Experts of a small language model.
Size: width 128, vocabulary 8192.
Experts: 256 experts in each of 5 layers, 32 clamped SwiGLU neurons an expert, 8 picks a token, a softmax router.
Below are experts of layer 4 (counted from 0) of a mixture-of-experts language model. Rows are named router (the router's row for the expert), gate (a neuron's input weights, with its number), up (a neuron's input weights, with its number) and show model dimensions 0-127. Each number is 50 + 12 x the weight over its row's rms, rounded and kept within 0 to 99.
Before each expert's rows: a language model's description of what the expert responds to; "mostly gets" lists some tokens that are sent to it at least half of the time. This comes from a sample of Wikipedia text that the model never trained on.

# expert 10
Adverbs and qualifiers. Adverbs and adverb suffixes such as -ly, -ically, also, only, often, well, more, usually after is, was or a comma.
mostly gets: "ically", "ually", "ially", " originally", "ively", "ately"
router:35 55 62 54 38 46 62 26 55 55 36 31 53 30 36 32 75 53 37 43 55 74 61 69 50 31 59 56 52 38 22 64 62 62 50 48 48 29 43 43 48 29 34 69 34 56 55 30 62 60 55 64 64 47 34 45 61 43 48 37 32 53 47 48 45 55 26 45 65 55 34 51 69 38 40 28 26 48 45 47 54 45 53 34 58 42 64 31 46 48 48 57 65 35 70 46 61 51 58 38 72 37 46 48 52 50 50 35 52 31 48 51 41 53 52 50 68 45 63 37 55 36 45 64 44 37 56 60
gate1:54 51 49 57 62 67 48 40 35 43 36 74 51 50 55 51 73 45 42 63 41 27 67 53 45 30 66 44 35 42 46 67 56 60 45 71 54 57 54 51 65 48 48 65 39 62 39 33 35 25 50 40 52 58 58 47 57 80 40 39 43 47 57 38 63 65 31 48 48 50 42 58 40 50 61 50 54 68 50 35 52 50 54 57 39 47 65 55 73 56 43 43 38 77 69 60 54 28 48 65 55 31 47 28 45 62 66 39 81 44 38 45 52 48 48 36 59 64 56 57 56 57 37 57 69 44 50 76
up1:40 63 53 45 65 44 58 32 42 53 52 52 52 54 44 59 53 48 76 66 59 73 56 49 54 52 70 64 43 66 68 57 34 36 61 76 45 41 51 31 36 58 53 46 35 51 52 65 59 37 54 52 39 49 65 51 46 68 56 60 56 51 40 61 60 48 39 61 61 49 62 65 57 64 67 58 51 37 47 47 63 49 56 30 71 44 53 40 40 54 32 43 64 34 51 10 48 50 47 62 60 59 35 42 40 35 28 51 40 59 75 39 71 46 39 65 50 39 78 61 63 71 51 48 53 51 66 57

# expert 63
Spaces before numbers. Bare space or line-break tokens before numbers or headings, plus pieces of Arabic, Hebrew and Thai script.
mostly gets: " prom", " gu", " giving", "เ", " z", " increase"
router:38 36 65 37 33 39 68 35 47 63 41 34 34 37 35 38 32 40 62 33 42 59 65 39 58 35 39 43 57 34 32 38 37 63 48 40 62 62 35 58 46 31 34 62 54 47 60 58 64 63 52 62 58 58 28 31 61 34 41 51 59 54 60 53 34 35 38 56 42 70 38 46 67 67 33 36 36 66 33 65 66 37 48 54 37 47 38 44 46 39 53 46 58 47 42 39 58 63 40 33 44 39 53 68 50 37 37 35 67 38 51 61 62 65 35 37 52 67 40 64 61 36 46 46 43 36 48 48
gate5:64 44 47 42 48 50 59 54 45 44 50 53 47 49 48 43 67 30 55 41 31 58 31 51 55 63 44 48 56 59 64 46 32 26 61 42 42 42 51 48 30 58 57 54 46 29 64 39 34 34 46 40 55 30 54 49 53 61 20 47 52 54 41 67 42 48 69 42 71 49 54 62 30 59 62 65 62 44 77 66 41 71 35 60 42 59 59 59 58 33 38 40 42 58 36 33 39 36 64 69 57 72 42 49 48 72 46 51 41 74 42 57 25 37 60 55 59 63 54 42 37 58 46 25 53 63 64 37
up5:53 42 34 61 49 77 38 42 26 64 58 73 72 61 58 61 49 61 58 42 59 57 46 32 57 61 38 69 18 61 61 53 63 53 47 54 53 51 45 40 37 42 59 62 69 59 37 46 34 30 43 41 66 58 47 52 29 46 36 78 54 43 46 32 70 46 48 55 66 60 64 47 63 44 71 55 44 54 59 63 66 64 45 37 64 21 48 56 26 61 51 44 61 45 42 40 46 66 35 47 51 43 60 44 53 38 53 67 44 58 59 49 57 28 47 27 62 49 65 57 56 56 45 49 58 51 48 51

# expert 0
Past-tense verb endings. Main verbs and their suffixes, mostly past tense, in biographical or historical narrative, such as took, began, co-auth|ored, edited.
mostly gets: " took", " began", " joined", " won", " led", " used"
router:65 62 53 57 26 32 57 51 31 41 40 42 51 31 50 61 57 60 63 40 43 65 61 60 30 36 50 46 40 54 47 55 72 59 28 59 53 42 51 58 47 39 38 60 53 47 31 41 53 38 43 35 57 58 63 80 67 76 34 53 40 38 42 62 46 46 45 35 24 62 47 27 58 42 53 62 39 66 51 62 64 45 70 39 54 32 61 30 58 35 31 43 38 53 41 36 58 66 39 40 61 30 61 60 30 54 57 55 52 51 57 47 67 46 69 46 57 63 61 69 42 39 56 49 38 50 59 53
gate1:33 50 54 57 52 64 48 21 55 73 70 48 46 44 56 48 46 52 41 40 76 75 41 68 53 24 66 53 58 37 41 50 53 65 65 47 37 66 45 11 40 48 30 42 51 46 47 48 48 58 59 79 55 60 48 59 50 66 28 57 45 54 53 68 54 60 58 41 59 45 76 58 66 32 50 43 42 42 51 27 50 48 59 60 50 46 50 46 63 56 45 54 51 55 59 51 42 45 53 50 66 62 39 51 68 42 70 36 33 55 37 71 58 45 29 47 51 44 47 71 54 59 47 38 65 54 65 34
up1:36 53 42 56 50 36 57 55 60 39 72 47 40 64 57 78 54 71 43 33 55 35 34 54 53 61 47 51 57 72 39 67 62 41 48 41 37 35 25 34 57 50 42 59 55 63 37 53 50 45 33 27 45 60 41 67 60 38 52 41 35 36 57 35 62 40 55 50 57 40 48 22 45 60 41 82 51 50 46 57 44 46 53 40 46 39 66 75 60 47 35 56 45 51 60 50 65 60 60 36 50 59 71 60 32 67 56 62 71 51 56 58 40 28 53 45 66 52 59 54 43 50 29 39 62 71 39 63

# expert 14
Table row labels. Row-label words in Wikipedia tables, such as election party names (Conservative, Labour, Total votes), football positions (MF, FW), and stat rows (Passing yards).
mostly gets: " Conservative", " Majority", "🔨", " Density", " Turnout", " Pos"
router:33 39 64 53 46 31 35 36 64 60 54 35 42 38 48 33 46 52 57 71 52 41 48 48 57 42 22 48 58 50 55 65 57 54 59 35 48 73 52 68 42 42 53 53 50 62 62 62 65 67 54 56 58 63 48 53 46 39 71 24 69 61 34 19 36 27 32 45 47 66 60 59 21 55 44 42 42 47 55 64 59 54 54 59 40 40 38 65 50 24 61 66 33 62 67 54 57 64 38 45 39 54 60 61 47 63 45 52 50 47 82 42 37 67 41 40 37 55 43 58 57 48 46 48 54 44 47 57
gate0:39 45 41 73 36 40 47 53 80 46 44 66 30 32 47 55 40 41 61 47 50 72 37 34 62 62 74 38 30 66 55 59 47 61 48 61 67 40 48 59 62 49 37 32 51 56 24 50 36 41 50 46 54 65 69 66 44 63 50 48 78 33 41 35 64 49 51 48 64 63 47 48 50 58 41 54 49 44 52 47 51 60 51 44 31 45 37 61 75 62 54 43 58 56 50 33 55 29 58 59 36 45 58 58 53 56 75 61 35 46 42 53 53 54 73 75 32 29 42 61 52 60 62 64 54 54 54 60
up0:48 42 42 62 42 36 71 60 39 39 53 36 48 35 62 64 29 48 29 53 46 36 40 62 51 34 47 40 77 47 72 37 64 59 47 40 49 38 51 57 64 48 50 43 51 57 65 51 49 54 55 46 74 39 36 36 53 54 51 32 53 67 49 28 44 37 55 69 51 39 73 69 37 33 28 49 46 31 40 34 23 49 35 41 61 51 46 59 52 30 53 60 60 55 69 60 47 54 37 49 43 57 40 34 12 61 61 59 35 63 63 53 63 42 56 62 62 42 56 47 64 60 47 58 36 51 51 53

# expert 27
Word-initial fragments. Opening letter pieces of ordinary lowercase words split by the tokenizer in running prose, like m-ellow, s-omething, unc-ertainty, sh-ape.
mostly gets: " re", " qu", " ex", " un", " cl", " th"
router:63 48 61 50 65 41 64 55 55 60 38 41 49 52 52 46 69 62 30 37 66 28 27 41 38 42 27 41 45 47 48 38 60 32 41 43 55 53 51 42 69 59 73 49 51 67 22 51 22 36 32 56 57 56 29 63 29 42 61 50 55 43 52 38 80 52 55 66 65 55 51 63 72 56 39 43 44 44 53 35 74 43 36 50 48 38 45 74 40 55 44 40 37 56 66 34 56 38 41 50 51 50 40 61 59 66 61 44 46 48 44 35 53 55 71 62 43 46 71 61 43 49 48 31 47 55 44 58
gate2:69 67 49 72 44 35 71 42 77 33 46 48 56 76 54 53 49 60 53 69 74 42 50 35 72 55 23 56 43 58 49 57 36 60 64 61 42 28 40 62 51 49 68 42 63 42 60 53 53 46 48 52 30 49 57 43 47 58 55 41 52 58 29 37 45 69 38 50 41 44 45 44 57 48 51 36 44 50 38 65 55 52 37 63 40 47 27 55 49 35 59 50 58 27 41 71 51 64 60 31 24 54 60 52 50 54 63 49 60 46 59 53 51 57 41 55 56 53 57 62 48 41 36 50 63 67 15 27
up2:49 46 58 57 34 35 42 30 36 43 69 56 48 46 61 64 55 53 53 45 54 49 54 45 34 26 67 41 37 46 48 45 52 64 52 68 55 50 64 47 39 49 42 47 49 57 49 36 67 24 41 38 53 59 43 59 33 31 73 36 43 54 51 58 60 54 52 57 51 61 39 53 55 31 37 43 40 40 35 36 47 57 56 49 49 65 56 74 60 65 50 43 38 60 60 19 34 47 38 57 53 63 43 41 51 59 80 61 56 68 65 50 33 28 55 55 50 44 22 60 73 44 59 32 64 39 69 71

# expert 64
Comparatives and conjunctions. Conjunctions and comparison words such as as (as complex as), so, until, than and how, plus separators like ; and spaces in number lists.
mostly gets: " un", " so", " until", " how", " As", " Un"
router:32 42 65 43 36 33 65 33 32 65 47 33 48 35 35 35 31 44 58 33 52 57 60 48 59 29 36 41 62 38 43 42 49 61 51 44 66 66 33 67 53 35 36 57 55 44 54 53 56 63 60 62 62 46 39 32 61 29 31 48 58 39 58 53 36 39 39 55 43 63 37 36 72 67 41 35 38 52 31 71 69 37 51 60 40 34 29 48 44 39 43 46 60 48 40 37 52 64 36 29 49 53 63 58 62 34 41 40 70 39 43 55 59 62 36 41 41 51 33 64 63 37 50 57 37 45 37 51
gate1:67 52 47 46 67 57 50 60 67 33 51 61 60 42 66 62 45 44 46 50 59 52 72 58 39 60 47 53 41 52 58 65 50 37 61 53 41 66 44 34 53 82 63 42 55 44 61 62 72 63 34 43 47 44 56 74 42 45 46 50 41 27 50 51 38 54 69 34 53 36 55 43 38 23 47 56 49 58 60 39 38 55 61 54 71 45 67 58 69 46 65 56 37 21 51 17 37 24 41 40 64 55 42 34 47 64 37 18 60 57 45 46 55 37 58 61 46 55 51 40 53 59 41 47 62 58 54 54
up1:39 61 53 60 43 50 68 68 40 46 70 50 32 43 56 50 44 66 46 60 38 52 57 50 62 74 58 43 52 72 50 61 47 29 44 61 42 42 63 47 40 45 53 53 49 72 54 26 61 53 59 47 34 33 82 47 60 34 46 51 61 45 57 29 40 46 52 76 25 54 44 51 50 74 67 64 51 45 36 47 27 47 62 49 55 46 46 43 28 60 40 52 51 44 82 50 53 62 65 69 54 66 60 47 42 41 57 56 46 53 47 47 39 57 46 27 49 56 54 39 37 65 46 19 52 51 28 54

# expert 9
Months and abbreviations. Month names in dates (Born: 26 November, 31 Oct, Dec) and capital-letter abbreviations or initials after a parenthesis or pipe, like S, N, W.
mostly gets: " Jul", "Gls", "Early", " Feb", " Dec", " Nov"
router:38 65 56 24 33 29 27 37 61 58 54 44 58 57 57 39 32 36 64 33 72 36 44 54 55 51 71 45 56 39 50 49 40 49 61 35 70 62 29 72 55 48 62 70 57 48 66 46 68 44 54 73 63 60 30 37 63 55 56 41 59 45 54 54 34 30 44 51 59 52 42 49 39 64 23 49 35 39 63 48 41 37 55 50 61 56 26 39 63 42 61 51 46 59 33 68 62 26 55 53 60 53 51 61 47 59 53 52 52 52 63 58 50 79 40 66 61 61 41 67 58 46 58 61 51 42 51 54
gate3:60 56 53 38 43 39 44 45 39 49 50 55 62 66 63 55 56 50 38 47 62 46 44 17 68 49 66 53 35 46 39 44 50 42 65 71 39 53 39 87 33 57 51 36 63 47 49 43 61 45 65 56 78 56 61 48 31 53 48 55 60 59 44 52 60 51 66 46 44 48 57 56 48 55 46 59 55 66 52 38 65 62 35 59 55 42 55 37 52 45 56 29 59 27 34 68 41 59 62 32 66 68 61 50 58 56 66 66 53 54 41 18 35 61 76 31 49 47 52 33 58 66 71 57 65 53 53 55
up3:59 45 34 58 44 47 31 48 46 55 48 77 65 69 34 53 58 34 34 54 45 21 54 62 44 52 38 35 50 55 59 63 38 58 48 53 57 47 28 50 59 55 61 50 54 41 52 35 58 61 66 46 67 29 32 51 50 41 58 72 45 43 34 47 55 59 73 49 45 54 53 39 64 49 58 39 49 56 58 29 44 69 43 48 64 60 72 63 45 54 43 45 51 43 50 52 59 28 48 43 48 44 56 49 48 56 86 76 53 20 60 46 57 37 32 71 50 32 34 38 47 53 69 67 66 38 62 47

# expert 20
Determiners before nouns. Articles and possessive determiners opening a noun phrase in running prose, such as the, a, an, his, its, their, as in there were a total.
mostly gets: " their", " its", " a", " his", " an", " largest"
router:83 35 60 56 56 53 51 49 60 51 67 71 36 45 41 56 70 57 33 33 60 60 57 49 31 56 38 63 43 66 44 76 55 24 43 67 40 64 69 62 46 53 37 60 43 72 39 46 34 45 37 47 59 61 66 65 43 47 35 60 41 36 46 63 57 52 33 53 61 61 47 54 62 61 35 59 65 38 51 63 61 61 47 49 49 64 46 62 54 42 64 68 30 61 32 43 44 59 78 52 61 55 28 40 36 51 29 44 47 53 43 37 34 58 67 45 52 62 36 48 49 37 49 45 45 34 43 61
gate4:54 39 39 61 47 79 53 22 42 48 55 45 59 50 56 38 58 52 34 63 64 57 62 53 51 41 40 47 24 57 39 49 61 47 57 20 51 55 53 56 58 47 60 45 42 57 55 52 45 57 62 63 40 51 61 68 66 70 32 54 42 49 48 74 66 31 37 44 45 30 38 38 74 63 82 35 39 50 47 41 30 62 56 46 37 48 46 38 47 49 62 39 34 65 62 30 55 55 56 64 41 61 62 42 41 43 40 43 41 54 45 47 52 53 60 71 28 51 37 75 35 38 37 41 43 41 43 71
up4:73 52 75 71 51 59 52 40 56 48 39 39 60 48 56 41 63 49 25 53 47 57 74 45 62 46 30 39 55 43 49 31 45 51 40 71 62 55 37 28 43 34 55 25 38 63 57 50 43 41 57 56 53 48 43 34 45 42 57 28 73 37 81 41 42 75 60 48 53 50 54 49 47 34 26 50 41 39 43 47 29 54 47 69 63 46 50 43 61 70 34 54 48 48 56 37 57 42 71 48 65 45 38 51 52 60 37 50 53 35 33 64 44 37 35 49 59 51 39 66 38 49 35 44 54 45 60 77

# expert 46
Name and date pieces. Middle pieces of country or surname words (Camb-od-ia, Sa-udi, Nov-ak), final day digits in dates, United before States, and Thai script bytes.
mostly gets: "erbai", " Bulgar", " Egypt", "elli", "owski", " Veg"
router:32 34 65 38 33 38 67 39 45 63 42 33 36 35 33 36 35 40 67 31 44 59 65 44 54 34 38 38 58 36 31 37 38 68 54 42 61 56 34 57 47 31 36 66 56 47 63 60 60 67 61 64 59 53 30 30 62 35 43 46 58 50 63 53 34 39 37 56 42 64 36 48 70 64 35 35 38 69 41 66 69 38 49 50 39 50 37 40 43 45 53 46 55 42 42 41 59 62 40 33 44 46 52 67 50 33 36 36 67 38 53 59 59 66 37 43 49 65 44 66 61 32 42 46 43 40 45 44
gate3:71 58 34 63 52 61 58 63 71 39 40 61 40 49 63 72 65 69 39 49 59 60 25 39 54 45 67 42 44 54 57 69 29 59 48 64 56 37 55 37 44 59 41 30 37 64 47 56 50 36 61 39 58 50 41 65 23 72 63 27 38 51 45 44 61 40 49 59 50 52 46 63 38 50 54 33 61 49 69 44 52 51 58 44 45 48 54 55 29 32 52 41 50 47 35 60 26 64 70 64 47 43 59 43 45 48 56 45 61 43 26 63 23 33 67 51 56 42 23 62 52 56 49 53 38 55 64 54
up3:51 34 40 48 37 41 56 50 51 56 57 69 24 53 67 55 25 59 60 47 59 32 34 68 68 49 33 50 52 52 42 48 62 57 45 55 29 59 41 41 45 56 50 31 62 57 55 67 48 32 59 36 38 45 59 65 48 19 36 38 78 51 28 48 47 48 42 54 59 55 52 25 60 59 36 42 54 46 31 51 37 70 71 74 63 40 48 59 51 48 46 57 61 42 54 71 33 64 52 59 46 45 70 57 39 44 60 51 64 53 58 56 47 27 43 29 39 55 71 49 31 56 50 40 53 60 66 54

# expert 47
Table cells and foreign names. Digits starting table cells and years in rosters and results, country codes, Jr, and pieces of Thai, Cyrillic or accented names.
mostly gets: "บ", "loan", "ิ", " Jr", " GT", "USA"
router:46 42 61 23 41 45 59 39 63 63 50 21 39 23 51 33 47 34 61 39 39 58 35 54 63 47 42 54 73 36 46 40 31 76 66 26 36 55 29 46 45 47 45 52 60 47 76 47 68 56 53 57 61 52 35 23 57 36 64 34 52 39 57 47 39 28 32 45 53 69 34 46 53 58 54 35 31 47 43 57 76 34 59 58 40 46 36 41 63 44 59 61 46 47 59 32 60 60 44 49 49 45 50 65 41 40 48 31 51 48 55 55 54 69 48 39 50 63 56 55 52 45 40 41 58 38 44 41
gate4:46 67 67 40 33 56 55 53 36 41 45 59 69 57 60 64 53 46 40 66 79 51 56 50 48 65 67 50 40 52 33 47 45 52 63 58 58 66 53 33 41 62 29 49 45 43 35 59 48 60 57 35 51 70 45 38 26 30 40 56 42 30 52 62 68 32 40 18 58 61 58 49 41 61 36 70 77 64 60 56 71 45 64 38 60 45 62 47 63 52 44 37 64 48 49 66 29 34 40 42 40 48 62 56 45 44 46 55 53 63 46 43 60 66 58 55 37 53 63 42 31 59 70 66 64 55 46 51
up4:71 55 31 27 47 57 49 75 45 63 52 55 37 56 47 58 63 49 53 48 50 66 60 47 54 42 60 57 36 73 54 58 53 28 44 51 29 43 37 59 51 42 78 59 49 58 38 63 60 43 26 38 52 54 36 53 46 69 47 57 54 43 65 64 55 38 47 49 38 26 65 45 45 48 46 43 42 66 48 37 48 40 58 41 35 59 58 56 76 57 48 64 59 67 85 51 56 56 34 47 61 66 51 62 36 53 49 37 49 24 44 37 34 55 47 45 44 47 76 50 78 73 47 42 40 59 40 47

# expert 52
Verbs after subject. Verbs after he or to in biographies and sports prose, like wrote, played, signed, do, plus Cyrillic, Greek and Thai letters.
mostly gets: " wrote", " playing", "а", "о", "и", "е"
router:35 36 64 37 36 38 64 36 45 60 37 35 37 36 34 36 29 38 64 34 43 59 67 34 50 35 38 39 58 38 33 39 38 62 49 44 62 53 34 59 50 37 35 64 56 48 62 58 61 66 57 63 57 55 30 30 66 33 45 48 66 52 62 55 29 36 38 54 41 69 45 41 68 66 35 39 35 67 33 67 65 34 49 50 37 46 33 43 49 39 53 45 58 39 40 39 58 61 38 37 47 41 54 70 52 39 32 38 66 43 52 55 67 65 36 38 51 67 41 64 57 33 42 48 52 44 43 48
gate0:74 47 50 52 52 62 40 49 53 46 26 57 58 50 70 47 51 64 75 42 66 56 39 55 43 54 25 34 51 67 57 54 45 55 47 62 38 48 70 57 63 68 54 39 69 40 40 45 35 48 51 34 48 40 39 44 41 27 21 50 51 49 35 46 50 53 55 66 62 58 56 39 35 31 48 37 46 59 61 47 39 63 49 61 67 61 54 67 52 69 53 26 66 50 39 38 46 36 66 76 50 40 34 55 68 59 53 49 17 77 54 41 60 45 54 58 38 36 50 57 65 47 41 40 57 53 37 56
up0:47 65 38 40 56 47 47 33 29 59 61 47 59 63 64 49 70 50 52 50 43 48 59 65 66 40 49 58 38 52 54 53 58 47 53 69 52 61 59 66 34 58 56 36 62 52 55 58 41 46 51 59 24 50 27 32 25 67 48 57 46 41 58 76 42 59 46 58 42 31 49 53 49 52 34 67 62 44 53 52 30 60 49 60 60 35 43 62 33 55 42 45 56 29 37 39 32 52 41 40 48 34 47 55 61 47 92 40 36 34 54 48 58 40 43 65 45 44 44 31 53 50 36 74 53 19 41 35

# expert 25
Percent and result cells. Final characters of numeric table cells, especially percent signs, closing parentheses and last digits, plus Nominated, Won, Yes.
mostly gets: " Nominated", "%", " GF", " Yes", "%)", " Won"
router:39 31 51 54 67 42 47 52 52 40 34 44 37 44 35 49 40 53 65 38 39 67 27 55 49 47 42 56 50 60 24 68 35 50 52 28 29 29 49 45 50 35 33 46 44 53 61 42 70 45 43 63 53 69 38 51 37 47 31 35 47 47 67 43 32 61 37 32 39 60 53 35 58 67 47 37 45 42 48 56 45 43 68 58 45 69 54 44 45 34 33 44 55 44 69 48 46 57 45 63 57 32 60 49 42 38 35 44 75 31 61 70 57 61 46 55 35 48 29 71 50 44 35 38 58 34 39 27
gate2:52 61 48 59 50 65 56 58 38 47 45 63 53 46 35 60 42 47 58 50 51 69 54 65 33 41 51 49 41 56 66 46 46 68 21 51 52 51 55 36 43 33 64 53 43 60 56 48 53 52 56 67 42 51 62 50 38 40 50 41 55 60 32 59 44 52 65 39 41 80 52 38 63 52 64 63 55 41 82 48 70 59 78 53 47 47 29 62 60 62 60 57 32 73 60 35 61 15 57 61 44 50 60 33 49 58 49 57 49 53 41 49 65 41 64 39 17 61 60 21 42 55 45 52 46 58 46 71
up2:56 67 62 58 41 48 61 52 48 56 56 43 45 61 45 40 66 42 42 52 37 57 32 46 55 56 59 56 46 48 56 57 42 61 46 33 66 52 38 49 58 60 42 45 65 49 50 30 50 66 54 52 52 33 52 55 67 21 37 54 60 51 45 69 30 41 65 63 48 48 45 32 57 24 77 32 75 56 57 66 42 49 67 39 30 51 36 69 49 23 36 38 48 48 61 53 70 64 41 35 31 42 38 39 28 61 74 60 47 62 47 59 41 38 44 62 70 44 45 63 62 53 56 30 49 55 68 53

# expert 17
Biography opening words. "a/an" after "(born …) is" in opening sentences of biographies, plus infobox markers like Born, Died, "=" title lines and line breaks.
mostly gets: " Died", " =", " Born", "Member", " became", "Species"
router:39 70 50 59 51 53 58 37 65 53 50 47 34 43 44 22 44 35 41 31 64 71 73 34 36 38 59 65 54 49 34 59 40 57 57 51 65 55 36 51 39 37 43 58 27 42 59 63 59 43 48 60 55 73 55 60 44 43 23 50 45 49 57 71 54 36 51 49 69 73 32 60 39 36 58 61 55 44 42 51 52 39 67 45 46 63 61 48 61 44 45 53 50 40 49 57 38 70 42 47 28 67 40 65 49 40 27 40 67 51 57 46 26 58 44 38 58 53 47 71 64 40 34 29 58 41 72 57
gate4:33 48 45 60 68 46 51 35 28 27 61 53 28 53 52 36 60 51 57 52 48 64 32 38 53 37 54 50 36 63 54 59 37 48 36 63 37 70 47 67 40 45 51 60 61 20 22 42 41 49 52 37 44 52 44 54 28 41 44 43 39 58 58 54 32 38 48 57 59 52 25 59 35 47 54 59 69 50 32 27 36 45 61 64 56 57 68 66 70 33 67 65 50 45 55 53 38 38 48 61 45 48 40 68 60 47 37 67 47 52 52 48 48 30 52 35 31 64 65 58 35 49 36 32 54 63 60 37
up4:33 55 59 48 54 50 37 34 58 30 75 53 57 52 50 55 50 56 17 63 55 52 50 66 55 51 63 79 64 51 49 33 37 49 70 46 54 62 45 63 39 31 55 32 48 62 39 35 52 50 43 45 58 77 73 42 57 60 37 44 42 40 53 30 42 46 48 34 40 37 71 51 41 51 51 55 58 55 66 50 49 53 45 64 63 48 34 41 74 53 37 50 51 55 31 47 54 43 40 22 50 41 59 51 55 59 67 63 64 43 37 73 29 75 62 66 42 48 38 50 48 56 33 37 67 40 47 56